From a checkpoint of a small mixture-of-experts model trained on Wikipedia.
Size: width 96, vocabulary 11722, 15.8M parameters.
Experts: 128 SwiGLU neurons an expert, 1 pick a token.
Training: a variant of SOAP for the experts, 318M tokens.
Below are experts of layer 4 (counted from 0) of a mixture-of-experts language model. Rows are named router (the router's row for the expert), gate (a neuron's input weights, with its number), up (a neuron's input weights, with its number), down (a neuron's output weights, with its number) and show model dimensions 0-95. Each number is 128 + 32 x the weight over its row's rms, rounded and kept within 0 to 255. Numbers have three digits each.
Before each expert's rows: "raises" lists some tokens whose logits its average output raises strongly, later layers aside. This comes from a sample of Wikipedia text that the model never trained on.

# expert 13
raises: "F", "S", "L", "G", "N", "T"
router:188079151099157141173121125093079074152131134099169110081127101131109088163095059128140159121166139080196116180135152079173149135150147153102134125157099168109136154088147079135103140096145144155121120175084137141122110095180096085164107091100162154106121170151146074199132096151127084173
gate0:170146121163081123150186123178140183153106122133126122043145143135161196120173109181119134123094113140127127078146120098081142070153110146118094141068090119091081117155162114159113112175111159157107151100124152165164124091126143091175119145097098155123091199097097122160118055116146123065
up0:083117104124168156151169063080193120141119083124133139084083106135129160149132130142117165102075130177167097143169176136111099122081041159093083135164118123123073133137157144167106095109108150205120129118102134119154136055110146131113153145109119167074116078090158179128103169129120081150
down0:160088113132070108168120125109126136155122175141146023075097115120177127148104099115063146168187063137152105133061138116177114104122135144080081133116178146117166145124177142125196173144103128117125115152089184128119091124106124127119089138164131119125121106146090122195144099071096100117
gate1:182178139141147161095181101116121165089131103213143152114135096129141133115193084137181136129120129154181133080089078125146127156206147108162134088102132146135097165108170096065089075147071133177144147124132101129178102144107100085128064129133154133123126153118126133105142085102176144184
up1:192159178146121117111103140120134138136100136203098137119145058179113163128121098054130107126102128139141148115112093150145143179207210085166112082146134115125179143109089113042103091107085122100142147124130105125182121112139126110163078101162126142153146165083120115159101123097191136150
down1:137147151122148121143108148131166094142170134115061148117138172157083177207144111097126112108049104119135102157085118158124120144097136141102112129116118079135172103160103160126149085060109105146186152181157152143100095089150203074132097151139138123096122064060141158114126208127129135141
gate2:135135138091124107153182131173172092093158132173112120117160179125169111117103170115165090051117171109094100108156074126127106085152164216132102100102099147125157166139157127121098099129150117085139123159206157174101133119077150183153168103070094107117140161149130155124085091073141153118
up2:138093150124119069141150150100185131124165095147172154101093060113145131186115124162075139133139153200132142136148066136084131092121085171145080035152119120129136091150096115098117095035140192105130097144121136160172116099125132113183144157114116082140144108133160178145094121153140149108
down2:139111131165085100151156162128100081148149077099112121138104149145141150070097170127115148169154123131152117156164060064116119105083114175184119087137120155126139049149057104142051092137109168134142140169138131167150162066109161131184099128048130095104134095143141121102121123118157169099
gate3:123141131163097126144138133140176105131067136170161177039123089150147061197150130133147148153100125156120101157123129124068198140067096120098064082134108065079109089134113128102157152135101125160086116097118137108093147149103112112101141157106140159120172144058121160159154091163125090167
up3:125120092112138180155171106104107079164158172108129069172143161213084156085077090133102097122148163105125159172136111135158172119144133124140186172084139175146148077116126142126123149086135110108182110170231108139152123176118092108139111115113130049103102115125124103121125134128125157077
down3:087171150120119121091140137097119159130148090085101125188147170125091154100123169172192103081115130118128141152175114112120149169134134122196232140183098157126127109154034112116119152100138116121167153113159134175153123146143156106193175063166110111169143165108147123131127167147134161156
gate4:111126097121175178133058045103148111138093152107177172153159187166147106119142165087069141157121135103154146176193181124122135128206129100075116132129058121113130188159122103158115130178098097111173142134105108134139178136103137078148078138137136091167116117100147151102112093140107149126
up4:133105110085120055151153131049110101129154114116142165125148139100078076112172104137157095149147154169103126165139108088155115218141095115140152124147116106089192190137119179136137112153116157143102131098081132135154186167089156199114138104184134087141153198120137086139130080142147104117
down4:146101117171126128122166054155127182137096087133131067120133130164107188109125118149126120133091159112189133063105118120116112129169107128166157132118112117165124062168174143182122120202187096128104165142112157142129119144157143095104116136186165190100083073127205118150118133108103173171
gate5:164077148210111129105100155145132162101105152116155124088097145122164077207115107166131129096098146094169135120125120084092123144072099127143145094080105133057147118129131074165156161171098110120105129090135051105108152146167144056169164117124182140132086106120173094193128120158135123125
up5:147113098149101157152093119180114179140100219162118135158147146177094105176141113170143098127127088087123044109107096095092171081161126159182098137104138142075100106114160125094149151193098133142095129121188116161083115118188132123169107155084144107179144162154122108138109102091091095136
down5:071149113139101104109145169137134107172130120081153222137074126115118182064145166112177165076127170172093211165145130141125104121071138107114135151126140132138166113194040129110135091131181116166117146132107140114145157104154150129131126069128152100108144118127109100078084111140083126155
gate6:074081100151143136105139099143083143119087159144178156112130124134189127103152154137137112079121173164177115152183145141092141131121096131176159118083065125136109114107131127179117126152156163096183168142093068162157109126100154125088059121189173174138125074162081159119075112152118167181
up6:120159138115130128204157145120145075095192150134103115130081172111111155114095092115156118159144037125101150127113147100209155078156136139114116162126107095088139140140117182109175103125105125114089078150177156103112165184194161126145205133136123124145144143104130143128111118075183103072
down6:115145139112104120143149142075120082110120114139188212168122140190165163120107122163175120144094117159181065142136113111133111095148098153098095149119122146102157129053141176118193085155130120051135137105154146102103142146107189066140160112182060161109143119149115112116112187103096128134
gate7:120064085116176126073120095192138156136127164142117118126145106184154079183112139099144145155167148073122078114102104135192121146130122104118070135171095122110099113151135133077131141152129110087158179153152093135092115166093179135154134155060169132094156132106170064149164121150053153095
up7:166077082106077114154129090120151113153117131179106070155147153082127199153152110153133143148082119160117090080206096115088153090127092112092126169155159115144159198116142080150152167121122139119118153117118122124099139129142121132129164124172184066126162106057174150127073161146196145137
down7:145144194136142178107068207138138111218104133130112128112144192122136130087154135125173108154201147132118154162130177110130131172124145161140119082141109125075212121147116119131124155165124181155106128159063161099128098145178150129143129159100121187151099079126118141077129139097178110144
gate8:141121112142112097183101079082140057052128104130147195111115187177122161136154150094137159148108144127142142213122094176121100164232110098109097129135070117178106149129100103159155146130109092114133137156113085117170147125119130077142094100137118163149138127105189119150126095153122137079
up8:147121106102142061080084136113105130151122092178113168164104173152150146124181126128115135131111158149181148095155160173086132138160170107069092179152174180125140199084106136102101156172108131126114134079125180080091162105089166110094092096167145156110149082104182146112156141114126121061
down8:157127148156158163116187093113119095105141151141134073108104097169105150111166098101199157136137121116143080106101142139123132160186188103146101102111073081095122091162166084171115190111131116119153104127043175106187078096122177088134100107136165180134118081108120151162125140119096136177
gate9:151082170101144080214144156125121046130133122104164149140083114173134155070125096088120196117065158117125146174110156138157121105138140136115121064122097075135067117079146111138160119153094149137093136087100106164145161163066175126161125134115086193141130099141138128138143091137123177094
up9:082168070123129168103118117102148187150155094179103139121180141144127092144098135088161050119133063170144116153121107114137118125086107107129139183094125156139124091150092153135119143073188121138140101170120153120165120130214046133113113115166149065080153150127075152103139169154084130139
down9:087146174139134066189150169059102111136134101137113175182152188124148137139151185144127109127131161080081141148148144133104075115124086157161157065176137113136138113112083098116156129108147126136120196147189106157134116154163141147175202128087155152153101084109174079133158130138187119137
gate10:074191126098085180164118121161142117137202237130190122124141159123165175113062118134095119151133108086134149114109087118168153139169142141106130124171150152148096109114127081151148113113141166167145122156172133103113133184161121124154083153133136167175140139140107088131114053082079149151
up10:129083170158163121086124146074114171068066053093094141122089107096115116130184119139115177132113142130100108152145132093096128115108091156148110098137101102042174151133137190130082123110130081109137100129073149113142161132111102109101151119092136091112122085069175146119146172167172170064
down10:102093155116098208141112121098132141166160144104127102131143101117114075149127097151107125168140108103141146092155109112198086145090128090162105165171105080045070121198125180108166166105134072067094143118139129141140139104139158128156144122116030146117084100123151141174139128116077153141
gate11:073119103135151132146126170114118167133074105071177133104148094119094126091193136115163193101131128081140100140086073124099092142074047111116149143053121195103110181141153078135135109120090127132144134153155120169135079155132119110108133176152182125132126137129157163178096118082069151141
up11:127179090132144132157134185155114135110095105165106123166108109087106152091106089162127128134100114129126183118087082101135121131173126151141185145153124102078104132085132147187114154119151113124030127153171085151141101110156130117088150059115049118081180116048111101109155127117143060141
down11:117141090126116104090120103132138125149087144131163135099172036118110116116117119116153139141093160103185179034130073182142072051154096128125170109129141139150150161084169142097164113136150080148121132094157131104124100101097197088120104190138119130124069135127153149101098079112089166138
gate12:131124169053123144078154126122095131110136095082101115134159124114125072086132071102152122114163106163095158122107149133112152136140142119162196087150130097159155152140109157131113117114100144080073096102118180164105175125065134126109128144123167066117198127184026140118109183122125081161
up12:167174129127115115102118098079111092076080129157138169138126080063152161132108136114133070073138125184094158142082147103151060129119112118132080116117092100105137144196091127192162109090184139144138118158195136132068173064132139142104150121106142106091139114089151113142100133162172183145
down12:140120147080146150149123144143078111150171065118145127109156074060100075138208099075148149097177136161063132180152188139105148131169178140148113108139116101133159116168131129124137122176163137110129110109134169154099162121127109106104125105143199113102183086165095145195155129164178091136
gate13:165177168080115144154133131091089096107130120138096132094099128064127047166096135104101131158089201149184150114119128161123147160112109162107104120104115174212135105147121108154132087080164133093103087131108172065177173143118139123124171150063105154182090125107133114076136131109110118167
up13:167170157100113129141117116112095105150116136088122151122132154127118059140129110078096144179153187149178080180074087146103193165123173111084155108125114120172164071147090127143154117131170168106136157173110170149135176162123112041127134116089110111133045141155124108132082089117174137143
down13:080122105151121160124105145150149124094156170137165078166149044140138148160094086094145109177090114080113180130128112105145109137137169089110111123147080168166107135084221123184093145126125151110149149085172124150119093136087187074133129096169161157145139124135113146185067094096163138099
gate14:118125132162101063124116134167188118189141163118157129141147082110075128147090146137166164078105067092118113093109176072069146163093144107100116134166139112151084151114156121031134090160127079127168164098150133137078134127163145140134085102187096114090131124101092096170099115098093101114
up14:034141087162148162216107083126092114070126083137114147079131137109084077150186135156162127119083118155101133140148118071121099192148086135129116145133154152111115106197161132117153128119164168149126115175123157099151133166163142186140100157157097112093145142114146073166140152111121113066
down14:105086112145139144125115101158169104102129179094143134171148087101114157172070134149179111180095166124147194145126173137131105161052120091088129144087112104152116152138154100108120107165142097127162114055153098101162134138122182072131170096069112111128175083174076097150100123118197102137

# expert 29
raises: "ly", " and", "is", "fer"
router:174101115184134155095109113183147095124109089124082088108128104099121155113162154109184149100140094182132139140080136139183135105142140132082142100234207129156139148178128112114118095097140121198112102090114155100145143148058102165083115122173145129081136151164126152114139184154151115090
gate0:074137123125098093131131109094105150125111160132134160116118200139092130137149082181086131127101147158108099165114130087143190151135138091110083078052108131118139143083138192162179117125152193155126130132136148091171106088088098100106117154180041177130104147121196091142126079140160107148
up0:132077163149124147210141112172185106073151120068166115110106078149174147093136140106109099106125125136133161081117168120144137159159147168175133130102078099126134141129114116152119129048117174119077178153140139165108096136162185093093178154128144156158124105106161177078126177199130121165
down0:093201076165117161124111111096142107113148178159152183120104150123120142106141110130136129183083179157095060138147135129168108107101122141134177129095120144128160166101144081157111247179110137125075156127127146095098124110110110166103054161139096147151078111102111157141162118098101092171
gate1:098131141081116155094077157149094072134117106122161103111162111126167120158198117081083135138104167127086110157095189105136191075152128160130095178143128155190105153078138149154127120123081170179079135081170141125130119116173125129137101153155132189172132162081127165146130103165059098147
up1:079076129160129153157152087123172098143037113146109102163146163137120180085122142093108114131091146122099101084103122148136129099110123189081148142065106173144167108146130124170100122094150059129086153110112133107135160131169153203144130146140120093191149185161107138152181097075084117159
down1:173155211122169136164166117115132108090132168104165106111143172171157124117133125161140090142088156138080104184143101141024133103155145117143120115132114126089143112121124058129043113095145114125150096168068142096144200096136146106113134098154096159141146147094106103088138166173162175112
gate2:130153074090113078156169135100155120161124099064153132127092098044099117117123183077156179119122115147141087155174147096144157071135129135048137142071098137141111087107102126069181134140189068155170150158169127145109115139144147155116174118116074125095129117072143128153131100146118167133
up2:112132130148179132114118154112104112118081124148115132103150094182096144252104140136118129124092154114138180103150127157206114113092119165124086117164143091161150086114103198168143160055107121127150160144110131119177169148148062142140087091148101080146161109152157192101131109110161147141
down2:144157142168094105097127148128137167110171138160103145161174154188117088082169150094140079137134148119161124120081151113129121174203155129155166121139186067205122122183118145134101072129052140085158160086095142140080109169141170104160133087146157098131186115158128138131127114122144093079
gate3:127110119101122149066163177123074182141066171098102134100146094150129131129164161121124154098149120134154054103119115051112140119104072052085141164085115097105178120155116117166130131060151115136154095089148140129112119107206122138126104106124149106199198119103156099101136102109109118161
up3:156137160078156141113120158138147143149105155129106129105092140121104088129123129128136112069096165131151076176117117116137061111100142135083047144079107126154133156162120158084187145128104159121147182083127139139147070132127131161095140068201092197192159197117167157137113149110157173165
down3:156138124118098111098143160134131103134089187128099079095136120177188164145096177119155118177115104127153112157110138155136144145044149161145125181154084122131124159161128098249134089127160130154095146153100150107160156103167174177144097147087159069130082116138142129104099118138100150198
gate4:106143150112150156131106129104179134135123132084107145156174115089152116097212137176119090115124153093119178163106086075153097119151129215110090130150129183093099135143104152140102205067112146126186137127172161141138125113147075107154161148171126145106127135138106107099132095175116055200
up4:120146120131138109136121132115050094121172132159120093169088140180103097151141127116091095134199179174148105071128116133122154086113100097140133132113083150142138111080106122148143128158100177142114072113053130100196110183149180073111159087084152125168112159111166082124112154113171194094
down4:112113084123159141171085107100170127109126150134067115151173108117083205160137072096153109116083169135146167100078119119139059152089172136128133182120065129132144125112125115147132164102178143163137170078091127093079171109128179140141129095110108153165143127084071129141158064101077126088
gate5:107125122126109161113162140139019133155147060161178151156088151101113115167164116147153139117194087128128117150172142148087139141112088142112103125120204096150109148132109126117142054182134148184071074112144157114115122144144108164109164140085114126134119104154059071118154094103084144168
up5:198152118137083056125096161108107173130146133144102072159103109132084177143076102070154073100098096086115137084163123114120154106092106114109129149214101044099089144151163145144091162134177145147179118099139118129102137168150148133174123170082085086115119135148107103102126152129100097122
down5:149149125077165190113124094113137186124144130158150147103118210121134117125168123100093121137202111148146121198151130159106170111102156077096158109101155093185125168116129173134110100134138114133076083127124153132121102133128132162192134123149149248107193085163114123122128172091119147125
gate6:104112183126150132136105134186105103077126155096154157091143072170112117157092107110154164205134104099151172093118137158156111112111121116128113057023186159103152161120092079125119128115107129126124145165173083125080154149133201084158108158109098089181096133115149151101135143091104118117
up6:129126114180141124165174152114116133074159088136139126167138139146175073136125120080108150089125118130154128162151112079153175122075114132180134107105131125112150164150107113104125123148115083083146203099078147120151092102103146070069160165118124102120122071099112185132169131147197021150
down6:075131067159140125082112154147088137114127146177073160082061124077165100103173154149126097163077172084162119115150140126160143124165152138128173130074111086171122101097116111129180097147168149190115120164141098115090098127129107098160147121157082096196117195116074120164137134177143136143
gate7:120170121128026095155185119126134129091153129145152159121163143140079131130122101111112120126132183149120084082167092166181084124128104125097172122067095108093133146132130144128198124235105120141079174127084118135131041123094158146132117125152082149130174078133127111118106139107104149112
up7:099133164074085095088083107108099141126132171071097225099152153069132147146124094125078162106144144095119130142218095144145127175142120132114126116167135159088174106065102117134088132155115168106168085143183157103161097092104116070142111099140160159113141152162106118075106106141164133129
down7:197143084158125107186078095105140137088123128173123166162125084175123136117166192114129105086130106106190169155119172093128121058130130152154110192113145203128126115134099083124075128157106145124116137190140123098119174140130122104119164187073115061171110142123122093096110177144127151143
gate8:108056188125136118132170141165124204091147175124131144161103149082143074160108109208125140125127123105092168085152121094131139104158124179075101120153125106089151100066062128151104113115138133117115177120158115122172124131099140181185068124136143066092113123118132130109112161180140131195
up8:153129146123168095123139140120110169159113118113113208163115181128053125113133114185112213139131113177135137131107107150115096087163094133069160142151173089128054122105100181131093078127113125115126150069105103135156126166164138104119171092167133026106149126163156119147141123161116091145
down8:183151132140143104127138089167094101152066174161105070132119095114098101088149141066131132129108150105110164070059173136107162123136143111152061138100072166063143086148134159070082095162179124134143134086135150147145174118144118098108172119085121092106126123105080101101148160118092151189
gate9:161099148118141116126097154153093121092087149128132121157114180128152201111089137177116096132067141092141151112112122090108138123122144140121100131177152118118164036126151182092070054141121120137140104193101090165099120178139155139119071099113101185098115167155102110142098190094075157170
up9:068090140103151099179114145113065093115162112094077140153187056167107106106128120183079132123104115114138180145146093145129080117126054140126133152134166175128163117124116167122142152125136091182090085109143174140123136129150172093161126105089156110159147088123161190155133177175165151189
down9:184111134130147166088119106128099112161119129093097044158176127111134166145160187086098143103152096127133136099118121110143152107112096126113134109123116119103206098129158176191147113143205172116096118093138100108177114103123057105080106067168151077113151106179160082167108135150096144091
gate10:101142139153160135126159094177172031130098128143139136145071120140068152126180078104097120143122129186147106104123086152143119151121136061097149124087169142130144187123088121108211089143081074112112141145113113166173108144131139081111119091170105089133124075071127126158192123097136096126
up10:129138116106129174137159145059145040124170114144075110096100122123096189157083102086128120083139169112081125123108176129109145137126115074114091120194129133146096169097085110116153136162136145135117086077213161092082200140143166144086157118148160108100125132094133105119171166158123086133
down10:150156170088137116130113050160111182134155134126098090126168102158126060171123098130146159119177167151162082148155065113143165103153073145124117179094133099103112130079096131178100101110097123108126184159054108113116090120101089094089090117152124151148089115186174127150106103073092142155
gate11:163171151093136106168122157130120189164156123120184077066131118140123116086109156122112148109153148100136106133127199145125087126066101115111121175087156153072116169162130102131175106146101134075088092120151117080171113069117191174166085115168159095142137097079170119086099130076119163115
up11:110121147095227132093165131149099153128092155147135106120144066161148173196096121145155126155096126099136114153124129119074099120115101211142168100116125129159087127090083115163120122117062133100137151170085114083147156068184094145105094140166135071139121176152098152125118081133161164180
down11:108103145166117049139150171078147110130081146152143072133140129103094137126210167101166124139110109165097077123138111158173156111168150115143111106129103164095087107123122184117083041177126092114088126125165078131113145128107096072120081096152123174172135174078124128115099097172096102114
gate12:079099080062147166109078105165138170124053133151160134120168129146119137166169096172121164120135194166154111094097180137097087188156107160086106148161130140158083100149110126132164159076127130139126156135127130143153178160090099090108159147141166124052156121130127113139171111123066065144
up12:119107124120131089147092163127110107154175148115083106154064128122070157089124116131129122069156104154150124155173085136151130188153084111108161101118145064118136154140103156141162118120077137132098078128132111062142027076159106131186084109087101114133166126104140144141114057089104117066
down12:067180190142125093105123113109094102098122080147147140185116131154118201131141144094147135119185126187111153182137119170136117112073103169156148196149128171112150078151147176126110114198199086126093148133102117170102130107129116156108088132145087156177070116136162095114148130103114178123
gate13:054063176143126171143088115132135104041151133176119120086136156119080113177080161152073102149080093152136102151159096118120112128073110076163063101151149083151091147077142143143146123097138131186077127131101119127113136119092143155128125105081116153152167101065111116137119132130150076173
up13:136122128109108138190109161102120132133164122169200112125103062112202172065111127139101131119145166143125137096144140108114117110121143084043145132132125141172074208090143111155121128114158153147163113137177165161130175145096140101089160124143184098165075065104169168076162141132154129122
down13:169121062189105193127135039158152156092147166159127114159160150178120169135144143115117094168104195131161110091182141127162143129150148179139078096123138145134130150077144180109086084099080151102117147127098192122077156136132087150147101163127147141139112104103116124121089110085099067148
gate14:149195107129143121095142107122086162094109125123160083184139127173137109163107196147084113120156113147110134103137089183124052131132161132024137143137116191131056095149183170140141133123141112124112138142191057167130103148155163129138141162153118172167142130165153163129128121138103128069
up14:102197135142124089164153088077111096137142121103150135127140139108137178178095190105128132077063085136060105165147154161116087166087112124092135193150083096114126142150165140153097129095175103161163131165108168142199160140126158103092113154145137133115161148189101184181109098129127087120
down14:127106088105126095155088152092147141133109112121184174182088171120135096144161152101152168125081066101101194135153122146132130121148116131146186069129090138124131060171104073098151017109104131090134161151134081086090111096149168147151117145092090138109152111113140131130110159129144145200

# expert 15
raises: " the", " her", " a"
router:080153244128108143133094155126159120152165149141116151168123109102066103120131132194139148108082134145155076144190101114156154130149116116128108158123100074087154161080128175147117095121128022173087133099214144094158113127121176162110095138108108132110142106132147138154124131126147160138
gate0:164096140094084074113173162136141157119134112134120153101143152098116181142083118172146158114136178123168143154117132148141106083140114128119076075096106153167113098135138115092105194204109146103158128150059144137131132159156159107109134053161080113134180146115137167026192133131088139110
up0:159126093135113137105195152158141124183134119065120115137159117121130108144095082081090150135109093125129099118179122052131158098109137096140112141120149170113137029114133106153161111154159082074138118152138166157191090109121102206079151110102080124132161194114131084083117165143128158088
down0:159085178142139123118120137099134090161160137127106132162100026127121159090180140160171095135148147167096158126114084147148161132158122103170129161131133171089111157125156102142095094082174139121136124116189156113161160135151160148138018129108147179128147159119098193159104113070139126190
gate1:132115190089106144136150145191105101102112143142097119132110153114122110127137150128186133155085172102142084097121117142123125127102064164105103201057159098126095127192134111128180127147175085121162082089175146090129124159210157118106120101136145092123128147127063186142123127104149048169
up1:165154165160144120168065097121132135167137130193126111071117168160141159113098114094156148127079184173123091128073103162138152105128159192134125125144101136104179108134105144140108129105101128101102084129149110165092110115109135121056090180091126166193143099159114199147149140135055165067
down1:148124148092155109141067105175156103108082166104175101185120079154138101157039118131174170119095166154115083123142143130122183115163182151108091120165096180081167151084168131130148173148121110195180131117137123098073110146146126113154114114090172127172129123172124189142119152164117124157
gate2:164141188188164136225141119173118113178151151067111158106106099150140122069151104083110106147134107128169087133140138112180153171066133164156089158153154106124120140109114109131149148132059115101112192138076118089183166065155107147137084155083172125113141122136146148126084125090114142123
up2:123139126134136143089123116124169128143121072156111151067146119111098112089098186099126174127203109110144142114116158067181069132139093065124091172238191115155129141168101136115084119112120160096118103139150166093114139119128078115164111125137120104118125077156106067158168189124116094129
down2:152173094143125138113162109145091158108117147250140106134207115070138160149141184155187126162102091119138202092153187127135102141130131147142151145135113113179096158136148147155135080114189113084092076112092122100098106132150133139145125125156111100115106100179147115152116131060135106082
gate3:168170106171130166105120177104121111162154116070152129131114171162118091059120125134141103153113081119133095132123132095109224106166156137150123198081152105085137068138120134147135113172107100144073150056193143151117157108146066133178121136163091132118109089125194118089135091103124138145
up3:179138080148115146086134127121146118138095108105093133164130168134160100082122083088147188121072074136134090111122141117091179153133127154101101142185190136094131055120138142182135139171124075139138166107196119109132133106161099163132124045108118092102131079144128076079094100120135188088
down3:186103107174154076102131115152156136113100150114053168149134118137123173112132087129160160107068128163110134115131125140072159139111158152132095170195168166088102132152112164112072101101089115135108195146104100057106115149132085164081166140151120101092086083139079129196158149110148138085
gate4:139150151145136159131091110120153158120194199137128137142150132111112135102186138107099124117039096132134131112160097125140104177129106175129087137215109177113168124107072125123123171162171087141057109142141146192128108133108143164159157132109143190114103131117106162139122176056134055139
up4:155115133077133101159165097191169111082157105152140112057151106115069160123175179108139108079141172112087117175111120141159117136130124160088107168094099186122188131098078093140150111157167050144097151151147164110094160132169116103096122123101175187094093087132096169122136131130092114095
down4:037149119107125116080109145141145109117120053134136107090102001169158139121113152123138139114162122161139104154141127167129128086147117117125141143123098094128154126079157115128134190124135161138123122153161179070144140138139120100074080112123130090098134115152217152131126081133121173049
gate5:167127155206092138153139105104201154167131106113113157117091094179128155165155144110161137119095120172113148096155159126119086197100082155110107117167073067145116137151137137129097081117063131116120093118108122176151137181117041091128124097111176180144113137146151113156177145119119081180
up5:163145221159078142164152117100190106136129180123103128155189089212148138160149164128219125129131139121129135064092116162157087157109095165135158160182110117111081146143107102141151152081098089172150154167122141115132119132096072127100165077140126150160126141102115135140162128137098099098
down5:095085141075148110144079105125142130098207098108122084125096099152164103134183186131126188132147168130108128156142111169097154142132118124071120142148142070116112158160139095149137189069163143141096163141105168151118167144153139159105135145139148162062137118068154176131188093153167195086
gate6:071152084130112100179169124197070092164190140111162129196095090120113103157147126105150145143179116155126051168117102089170121138103151123135130101074145118089132124134111091106057088098074079059135129131128074128119148160132096176131114149112071124148175145133117106113136104098120101135
up6:117077146132132175076145124171096151084124105078119135120111144117097157155120135112083132160161118111108098206140063116180087180086133163159127080159139088102155125073152133126148118130087105124152090140118123143082099093148066157120084106108072063156133097101108137033146120111103167153
down6:107183106128126088075124095119116142152146112084153118161127083095173157072133137152172118151084168144148129173158119057144132133163107119135133095067092078169121121086144150082181177143131141099110084140137192142151100191168136203103128109127103120124099150138153126088119147102086191188
gate7:093102119131102091126119158171023090145184078110164122169097142122116109114140177201122075077097153122135151144191162118087141097083165098146112129121153136084161099123080100104106089082141135119092202163113136102155134167094101126168164114080120138134144089076115142134109102098143124152
up7:152161202107077080156089134161172183179138122081102182177100146148069138156088089131162089150160110090149149142163145086117105167148149147102120085104119146108117105116145086144098169135163148105084130179077159138165170138154151075104117131091154165166188177182113154115125129144119103127
down7:102121157110107172147181185136116151121187129179158121119194120170124112151078156203131077126117145075115117119153164125172181166098173121153073160113142108128160101111087101137104155217134157138116124095121106125122065101086113118096161141103136115104113112186188134113115079146087158098
gate8:095145151154184153134106108104163126094150152093136151138146157060170122150124111148119189116166163085085115083102117142155172048143100110169095168132104105108162185171177159158117188107176120173182139106136126123118141114152153112104172111106195138133154133092074111084119107078102135185
up8:102175112141181103143153130153113040140116099189115101092119089183106182111088092139147088128097125162132099143160099133070130106081190099162116144142163094150068067136112111116028164121107122126094139175135100124146119126083087128110142166120087125134140143130124083149164123179105149092
down8:142106139105108175102108086160128176112096146101116144135099222134126127106177112149110210154168163148097095088150147135128092181145081112132151060124128107058152167140140073105166117113134125148159106098133156128128144132157144171155169118123139179152200139156133193119164182157182108111
gate9:105104095084141153161049131130152105111144102112134148142047103182169144063087160108069146042125158125117113147133129114087169094111061109140119145133149214131154078147119116142171135100151132079146112067136115147161092139130110109141103145099193115059118113127134101148113117129121120088
up9:154090115083161118151089113127102160122083109134158185122171089100100132140139082138103116118108132140125187121144109067095113139110123095135187172157158133152131110124155187100140080133101110092147113119118151146167082203183099097106110139097182135197170130164118078122189110141078162052
down9:103122100125113116148095170109102137169182120159128125181074164095056113112058114160088140065070134096189128121103189166115124120119113100156114102090123161107162139155069140129113181139135119091110106106122141115073116175108137104093145176193109083112131116138070108154135065124099083126
gate10:142162135121118156115131192078149102163070092135083152128132124121140135109140132100120108114181092181116109134170064175110160169112090147099087156152127131188114070076110062152100129098141163142146130092112156064083141157088064129100104117204082153146117152137117139163096124118108162189
up10:161080120128132087115130104091117095138179153137137105135116113122121149168124104161103086168088151151115113106073173138107081163145164104116191125136164131145125174172222208086154135147163110126146106181155116202141119127121101148166153129073169128080082113136149124067122177119137121067
down10:183160163097127156100136155113142104083130179137131162077124190129107114165141115178094131140101118125114133077151132146208141188135101161087169149126080085065172116154129111139093192130096149107148097104163124114120063116094150085135123172108107107064113100103146107053158124132117130069
gate11:110192124097132059167201079100143113142114117128077133176166146092104154118060154113119180116127114137155117197134097170115136103129100108125152136069191139175120113165158116145127133130138159082135137133111092109149120098125095127114155110145077120037127125113163178159127154147118051186
up11:116090134189149133058164160135175106138115094144110162110148099153059111130126120103181124116067109145066133129139113135127145099146074092161112138126108131148162175112129120082171144153145136124102125139099175114114195138203203103112109111092133126175091076117089084146079144053091118115
down11:116107083137164089172121145141093114145181079128123143147090130213124102149127154116127123145146126166096079131115076176105127119095118067157181111099134080134125163114138157121131154104197152105172154145074108153097172124180048076129047110118083144119133114092080146116134075111142148110
gate12:153136090152085161095138136088131165140119115188117152082146156170116119125146132078114113089092124105162128096119137134059190087141161169118128141173169130095169129122112145203120064158119149089121119132148175139115071095124049123099162141100117099150072042150092143130153151099096180113
up12:138156088174069135093168109112143126176117144167147158114147114136144090133100186075160115127203132077215134112134116119132119082131135095158196172093151115106135173094132104169107114111147103070153110158104107143148109118163058146066183153067103125193137085127113128130107138128122146150
down12:133131143065223174134078071130096072189093100161156157110118111110117142122170211086086071075170128081153151115111110125069115079097115108097128101105167153135132104117123113193148105110133095120122082163101149163149132111153084108134152148114107114122105121131172118101142104124121148188
gate13:111111126095173111184141078121117117151146105142143056118147132204116142111095076102096134158173143139121164151117115179156102090170092140149153159154122060119110167107095196094098121142128106140137119111088129150162121159182139114125174182140098182158102163136141151051133071173111069103
up13:139075104171172052147170133136090126132142118168168069162163108235122132134146120121096138121164128168161170090109126169125105100162097111155114141136168079148130146107111170086080127129111083107168106102132121116156125111108113145148183214164093156133086137146142129058162085131110102111
down13:145059200103121162063193115141123128113096141147136109100111049161126133143103153206122155137131108153105099139108137143087147143109169075117057145092129132138140136102171099154129147151139155063133080107137054152159132142062079107117144146077165084120078142123093133138163110132159145113
gate14:134123120113115098066152210164160156125095129123142127137146137148106130120145114130151176142144122128191167076104134206075094092160111099093095109186162195106113162082146154090128170188165113109136111104098092127137130119116100130137117142155106105089149185196116069136103181162094103078
up14:158128141151186107161117095099127156155129104151135176142117178136161164090096145150117108191181141199066101125097154137117120089175132111149149093114092089196129140128115209107135083118117159144101124099106159130114114157135150151079118107163120209150121167164140100119171042174110109138
down14:139128113134122138099174185155084154109188187093123084118113181164195147145075098134150152135087174108093165066144179106115149091170141168099110145129130125127133181151111136150111149088132146095167055150130101127113148127083155128215119156108152122100091086143106077127119158169118098080